config.yaml
d_shared_expert: 128
vocab_size: 10675
beta2: 0.98
train_tokens: 348700000
steps: 12157
Below are experts of layer 2 (counted from 0) of a mixture-of-experts language model. Rows are named router (the router's row for the expert), gate (a neuron's input weights, with its number), up (a neuron's input weights, with its number) and show model dimensions 128-255. Each number is 50 + 12 x the weight over its row's rms, rounded and kept within 0 to 99.
Before each expert's rows: a language model's description of what the expert responds to. This comes from a sample of Wikipedia text that the model never trained on.

# expert 32
Description: Opening letters of a lowercase or capitalised word after "the" or "of", such as bl(ades), gl(aciers), mon(astery).
router:63 34 32 54 50 69 41 59 39 36 70 27 70 52 24 49 56 56 44 70 30 48 36 50 71 69 46 46 67 78 45 15 44 41 42 67 55 32 41 51 32 63 39 52 51 45 41 43 58 31 59 52 31 48 52 52 64 67 51 43 36 55 64 46 59 55 44 62 35 50 55 67 64 60 60 46 64 62 56 37 47 44 62 50 26 58 46 41 78 52 65 51 55 46 44 42 68 53 44 52 46 50 50 68 39 35 47 37 53 63 52 48 36 36 32 35 44 28 25 38 63 56 54 67 43 60 35 72
gate0:65 57 46 86 46 51 38 59 54 41 42 64 40 63 63 44 30 37 61 41 38 57 58 22 45 55 19 64 48 59 52 54 50 40 48 71 52 64 66 58 55 35 60 66 31 56 44 64 45 69 47 23 49 44 52 60 60 63 68 51 55 51 51 32 47 58 57 58 82 70 46 52 45 63 49 56 55 38 62 55 53 33 41 56 40 52 73 48 31 35 42 61 48 55 77 54 45 40 52 53 64 56 48 61 63 56 29 45 36 67 40 50 58 56 58 52 41 44 55 69 36 67 49 63 54 25 60 38
up0:27 41 49 65 48 48 53 40 67 55 58 55 47 50 43 85 47 37 46 35 47 52 39 56 49 46 65 58 43 43 53 38 49 60 74 54 17 62 50 46 76 63 52 55 56 40 55 31 43 62 51 55 37 66 47 54 50 34 47 62 29 69 35 55 59 27 49 53 49 49 49 44 63 56 50 47 30 53 46 54 54 33 45 67 58 48 49 46 47 57 48 30 54 45 27 61 34 46 40 54 35 52 51 29 56 59 60 56 42 44 51 64 75 71 46 46 70 56 64 58 53 48 46 46 69 40 58 32
gate1:46 48 51 48 53 32 56 62 35 44 77 59 64 31 53 52 35 57 46 45 49 39 56 46 52 57 62 30 70 45 47 55 45 44 60 65 34 68 36 44 67 60 45 29 32 59 49 40 58 46 64 56 25 59 38 55 49 11 58 56 39 54 47 53 71 56 59 58 61 65 73 43 50 69 61 51 65 68 35 37 52 26 76 56 35 58 51 43 51 66 38 39 41 65 38 50 34 44 48 37 57 35 26 48 43 54 59 60 37 56 45 50 36 45 44 44 47 63 47 34 63 54 71 56 63 38 51 36
up1:69 44 59 69 46 23 61 62 39 38 79 77 58 49 43 57 63 40 51 62 42 36 31 58 52 70 74 56 62 49 35 38 32 41 63 65 50 45 48 35 59 59 38 34 46 43 35 45 45 37 58 39 35 59 45 46 52 28 51 59 44 48 50 77 36 53 54 62 55 58 60 45 45 59 63 44 56 44 43 43 54 31 86 41 34 62 46 38 46 49 44 56 44 43 39 66 50 52 48 42 36 31 38 64 24 43 43 60 60 52 57 63 36 34 39 48 48 39 49 44 54 51 72 62 41 46 41 44
gate2:54 45 24 55 81 62 48 49 46 17 57 38 54 55 45 41 52 42 50 73 42 61 37 58 64 50 43 36 59 51 59 44 47 71 46 56 70 41 51 47 48 52 38 44 69 58 46 48 59 39 51 53 59 55 60 41 54 40 39 38 29 28 54 54 67 59 59 51 35 34 53 47 65 55 45 27 28 65 68 37 42 35 24 39 44 45 49 36 64 32 21 37 66 44 33 44 54 51 29 58 51 31 50 59 61 39 68 40 36 42 52 56 61 44 33 46 57 47 39 39 67 41 65 43 73 51 64 78
up2:55 49 58 48 29 37 49 46 51 68 32 58 44 38 58 63 49 44 48 24 64 34 67 45 37 47 63 70 40 34 42 70 59 38 46 41 30 54 40 64 56 39 61 56 29 41 52 50 38 66 44 52 37 50 42 68 46 57 42 69 57 67 46 54 42 46 43 34 57 72 49 53 38 57 64 71 77 38 41 73 43 55 68 65 58 55 48 64 43 68 69 64 39 62 64 58 33 44 59 57 55 75 46 36 35 54 39 51 51 42 39 31 42 61 65 59 53 62 76 54 33 60 38 62 43 34 47 19
gate3:48 51 49 53 63 46 56 46 49 31 57 66 53 39 53 66 50 32 49 24 77 48 56 55 43 55 46 46 51 42 54 50 48 59 17 61 48 63 50 44 47 40 48 47 27 41 53 44 40 65 37 43 62 64 65 74 45 62 45 54 32 63 45 51 49 53 53 34 54 51 46 38 37 54 48 61 44 49 43 76 40 37 60 50 46 44 59 45 31 53 47 43 52 60 39 33 42 30 27 73 55 50 66 65 59 63 52 44 12 26 46 38 56 49 57 53 55 79 33 60 41 49 52 24 73 50 70 52
up3:49 37 44 35 68 66 61 45 24 46 66 34 68 36 43 59 50 45 66 64 51 43 52 56 47 65 60 43 58 42 57 37 56 47 45 63 45 47 37 45 51 43 49 53 52 32 57 38 68 48 58 53 60 52 47 57 47 51 47 50 08 50 55 53 60 51 49 45 25 58 69 51 44 56 57 39 52 51 42 47 50 37 65 67 35 57 66 50 49 46 22 65 52 61 38 16 60 43 36 57 64 38 48 49 32 50 49 43 31 41 65 22 34 32 22 42 65 62 20 55 37 71 59 38 58 57 69 70
gate4:56 56 46 66 31 55 46 72 45 66 65 56 62 42 73 47 43 39 54 54 64 43 40 77 44 42 70 46 76 47 28 52 52 43 51 31 35 48 48 52 63 59 34 48 50 57 39 55 56 27 43 50 47 72 55 48 56 56 59 56 31 55 34 73 47 51 45 41 86 56 40 55 51 59 44 30 52 36 50 43 46 59 63 58 55 43 50 25 51 60 63 31 39 66 50 36 62 66 60 58 63 54 56 29 32 46 63 61 29 60 63 60 48 53 68 56 73 61 50 68 56 49 61 56 62 20 55 53
up4:50 41 59 23 66 42 60 53 56 59 37 30 46 52 42 63 38 48 46 23 71 39 58 10 33 49 37 61 42 25 55 45 55 56 36 45 37 66 50 45 47 36 69 38 39 58 49 33 35 70 51 46 48 54 30 59 32 41 30 45 69 48 47 31 46 60 62 45 41 52 47 56 44 46 60 60 71 45 70 62 46 49 51 47 45 39 53 70 32 41 44 50 57 51 51 55 39 62 47 52 55 58 47 53 70 48 28 60 58 38 42 46 59 54 60 48 49 51 68 30 35 48 42 38 39 47 67 50
gate5:63 27 36 61 37 50 47 51 63 46 61 62 41 57 47 42 54 39 59 58 46 65 54 52 53 46 38 40 47 75 38 56 44 62 43 40 66 41 50 44 57 55 67 65 72 51 50 59 43 38 45 26 45 46 50 51 35 71 53 32 37 47 53 56 51 49 52 41 48 32 47 65 62 57 49 46 27 58 61 49 53 57 46 39 43 46 62 17 67 55 45 47 61 37 50 46 57 62 57 45 65 37 71 79 46 45 57 65 70 66 47 58 63 43 45 65 51 48 22 53 35 50 54 57 49 59 46 49
up5:46 50 51 58 31 52 43 52 56 64 58 49 47 58 50 34 53 44 69 60 34 60 52 43 59 55 39 19 53 71 37 47 59 51 45 55 68 38 39 53 54 62 40 51 75 40 55 68 52 36 42 33 48 49 33 39 45 75 47 35 38 52 65 52 45 53 28 60 56 49 62 53 45 57 46 37 46 59 40 35 53 58 66 25 31 50 51 47 64 45 45 51 52 30 49 51 54 63 54 35 60 31 58 74 39 66 59 53 72 79 57 45 26 25 36 54 53 51 23 68 41 54 43 44 32 68 31 46
gate6:43 36 61 27 55 55 39 29 39 42 71 35 68 54 39 40 61 45 62 59 25 57 25 37 60 56 49 50 59 75 71 37 53 40 70 75 61 44 40 54 36 53 42 54 67 45 40 36 48 44 62 56 56 36 39 38 53 63 49 44 14 53 65 51 56 47 51 47 42 43 55 39 54 53 55 40 62 52 60 59 39 23 39 35 26 48 35 53 58 34 46 58 38 43 27 35 62 33 46 38 66 50 69 54 38 50 59 43 58 88 57 55 37 37 37 36 48 48 36 45 85 48 64 45 57 48 51 69
up6:53 32 54 38 52 71 35 20 45 44 72 34 60 46 28 53 59 45 60 60 46 60 31 32 37 50 57 45 54 79 54 46 66 41 69 66 64 44 51 56 36 49 36 62 54 44 53 32 58 37 49 54 57 34 50 48 45 60 47 49 12 49 62 54 56 50 73 41 33 42 57 37 50 63 48 43 72 57 49 71 47 32 26 32 38 41 47 57 43 45 45 64 53 60 34 44 50 10 33 43 55 56 57 64 38 40 59 43 50 69 49 53 53 42 32 35 63 68 30 37 69 58 58 42 79 48 59 59
gate7:31 40 59 49 68 38 55 34 45 44 80 55 78 42 57 68 28 55 57 44 60 44 54 45 50 58 67 26 62 38 60 32 56 42 34 56 25 54 54 59 66 55 68 54 59 33 47 57 51 68 52 47 57 60 42 55 54 44 52 63 23 61 50 55 68 54 23 52 42 62 44 49 84 52 59 33 54 49 47 63 48 41 36 75 31 53 45 57 38 38 40 62 46 55 41 43 66 52 56 59 53 37 31 42 54 49 31 38 36 40 51 39 23 55 60 57 38 57 38 38 40 76 71 57 76 51 56 58
up7:40 44 52 49 77 47 42 45 32 42 68 54 62 40 52 62 45 57 71 53 55 37 54 44 44 64 56 41 63 46 66 29 40 53 35 57 38 41 57 62 68 47 68 47 67 33 43 55 39 51 56 53 57 62 31 49 52 47 58 60 34 51 40 48 73 58 37 57 66 52 44 42 71 47 75 23 56 48 59 65 60 38 39 55 32 54 44 53 54 43 48 67 61 48 42 41 62 56 62 54 46 28 35 48 51 47 47 47 50 44 51 61 33 40 53 59 34 44 42 27 34 76 74 50 66 60 32 68
gate8:59 44 23 60 56 31 56 66 54 44 51 37 71 46 56 68 56 30 36 46 62 49 52 72 43 40 29 48 43 39 67 58 37 59 30 52 43 69 32 47 36 38 57 56 69 53 57 58 43 49 52 33 65 65 52 46 37 50 46 63 35 60 37 38 46 73 45 57 69 49 46 48 66 56 52 35 43 57 41 55 48 60 43 38 46 53 37 65 42 51 36 52 44 59 55 63 47 56 33 48 60 45 45 40 73 75 28 43 51 26 23 38 58 69 54 58 63 37 65 51 19 77 50 59 63 74 74 50
up8:40 55 69 31 61 46 43 43 42 52 77 44 59 54 46 47 28 62 46 52 46 39 16 17 48 39 57 53 55 38 35 57 36 33 38 59 46 52 59 51 53 48 47 37 41 42 40 55 41 41 46 47 33 42 44 64 53 48 52 38 76 30 49 64 39 54 35 64 51 68 57 50 50 61 41 71 59 57 40 59 58 48 63 72 59 37 56 53 42 32 34 46 35 63 59 22 57 32 58 66 63 48 28 61 48 53 66 46 29 19 40 45 49 42 38 48 41 44 56 39 52 52 50 41 26 46 46 42
gate9:39 55 58 70 39 46 33 80 36 47 48 32 31 54 47 56 39 44 50 44 34 80 66 28 51 49 39 64 43 46 46 66 50 44 35 43 62 59 57 42 42 79 39 63 67 36 29 64 63 41 53 37 33 42 55 48 52 65 57 53 65 58 44 42 38 68 51 49 67 53 37 82 51 54 25 61 51 31 56 52 50 36 47 64 44 34 38 51 47 60 61 49 50 32 57 69 55 85 64 49 61 73 47 53 70 45 27 53 60 57 44 41 49 62 60 31 50 25 62 41 56 54 46 83 42 43 44 45
up9:51 37 64 59 68 44 51 20 76 49 38 79 44 52 52 54 53 58 43 16 60 26 34 32 34 50 62 48 45 43 59 56 48 66 59 45 25 50 53 44 66 52 65 43 41 65 57 52 41 62 39 58 54 71 51 50 42 38 45 80 76 42 32 55 56 44 56 54 58 46 42 47 54 33 41 64 45 66 46 66 58 66 58 50 63 45 65 55 38 47 58 67 46 59 71 67 37 46 62 47 30 60 54 47 65 39 48 53 61 42 30 65 75 46 66 56 56 57 60 67 36 66 38 28 75 55 44 32
gate10:47 49 54 54 78 44 53 35 53 45 67 31 46 59 58 50 62 32 51 36 70 46 42 41 38 62 43 70 46 54 51 31 61 61 46 54 42 52 45 70 50 52 75 38 41 39 50 36 30 53 51 37 47 60 36 52 43 36 23 32 52 57 35 59 71 60 53 61 35 56 60 45 38 66 62 56 65 41 38 56 47 35 22 41 40 53 61 29 43 44 40 80 54 44 54 44 62 32 59 70 41 36 49 61 44 44 46 55 30 30 56 44 60 29 65 72 63 53 44 50 57 75 41 30 66 44 69 51
up10:28 42 63 57 63 47 55 60 44 54 35 65 43 47 49 43 45 68 67 50 54 32 59 59 37 46 62 54 69 45 56 50 49 64 63 51 32 35 65 44 53 34 49 41 36 51 33 47 57 43 48 60 53 59 22 56 51 37 54 54 64 48 49 38 47 74 49 54 42 50 67 48 42 43 53 49 81 34 30 40 63 80 44 35 47 61 80 44 26 52 54 50 58 44 42 36 49 45 63 40 30 45 32 44 31 36 55 48 64 34 52 48 48 36 41 64 42 49 73 38 56 56 41 43 35 44 49 56
gate11:65 43 24 41 46 63 46 48 63 30 43 37 54 51 40 34 47 51 44 74 50 74 37 48 47 51 51 41 52 58 52 53 67 43 47 39 56 39 53 62 41 43 39 64 66 39 86 66 59 55 55 55 44 48 53 44 51 50 41 40 52 67 72 56 54 57 65 35 22 43 54 75 44 52 42 55 38 56 53 42 34 65 29 35 76 47 33 53 72 53 48 47 66 58 71 38 59 47 58 51 64 44 51 75 43 69 56 33 61 53 44 35 54 40 30 48 45 63 27 43 71 41 56 40 61 69 56 62
up11:54 45 17 50 41 47 50 60 53 38 48 49 60 55 35 43 48 49 43 72 37 74 28 51 65 51 47 41 60 65 51 39 45 44 53 54 45 43 53 51 41 47 40 57 62 61 75 52 61 62 67 55 35 40 54 40 63 49 57 39 42 57 62 47 60 64 60 52 40 39 57 66 48 51 54 44 25 52 54 38 31 70 34 38 51 63 30 65 63 56 39 41 70 49 76 47 63 73 61 30 59 39 41 60 49 54 57 41 71 47 38 56 42 47 31 52 35 53 27 24 58 42 60 40 46 71 45 65
gate12:40 51 36 52 59 45 47 52 54 47 54 46 28 54 40 43 49 35 44 51 59 54 52 50 40 57 56 50 63 55 70 67 45 64 43 51 52 47 45 58 20 57 59 70 69 35 69 41 21 56 28 38 47 72 43 81 36 63 53 68 50 33 37 52 43 64 70 41 59 48 44 55 31 55 32 51 52 50 47 38 29 70 69 53 56 39 43 53 57 64 51 61 66 50 44 59 27 29 35 48 39 50 76 51 63 58 42 48 37 25 46 34 68 36 38 69 54 47 46 56 34 60 50 57 58 45 46 44
up12:58 55 36 58 52 90 32 48 57 08 52 40 53 53 57 45 57 47 42 57 30 62 23 41 54 74 48 52 57 66 58 41 34 45 55 59 72 50 55 56 35 50 54 46 61 48 76 48 45 39 50 53 44 47 58 63 55 39 45 44 51 61 59 47 51 59 50 40 41 35 46 57 49 65 49 67 65 59 58 62 44 24 38 55 46 40 42 44 54 38 34 55 48 61 48 60 52 22 41 50 57 47 42 71 64 69 63 44 60 56 41 56 66 41 54 47 52 49 43 56 55 59 50 52 40 58 45 60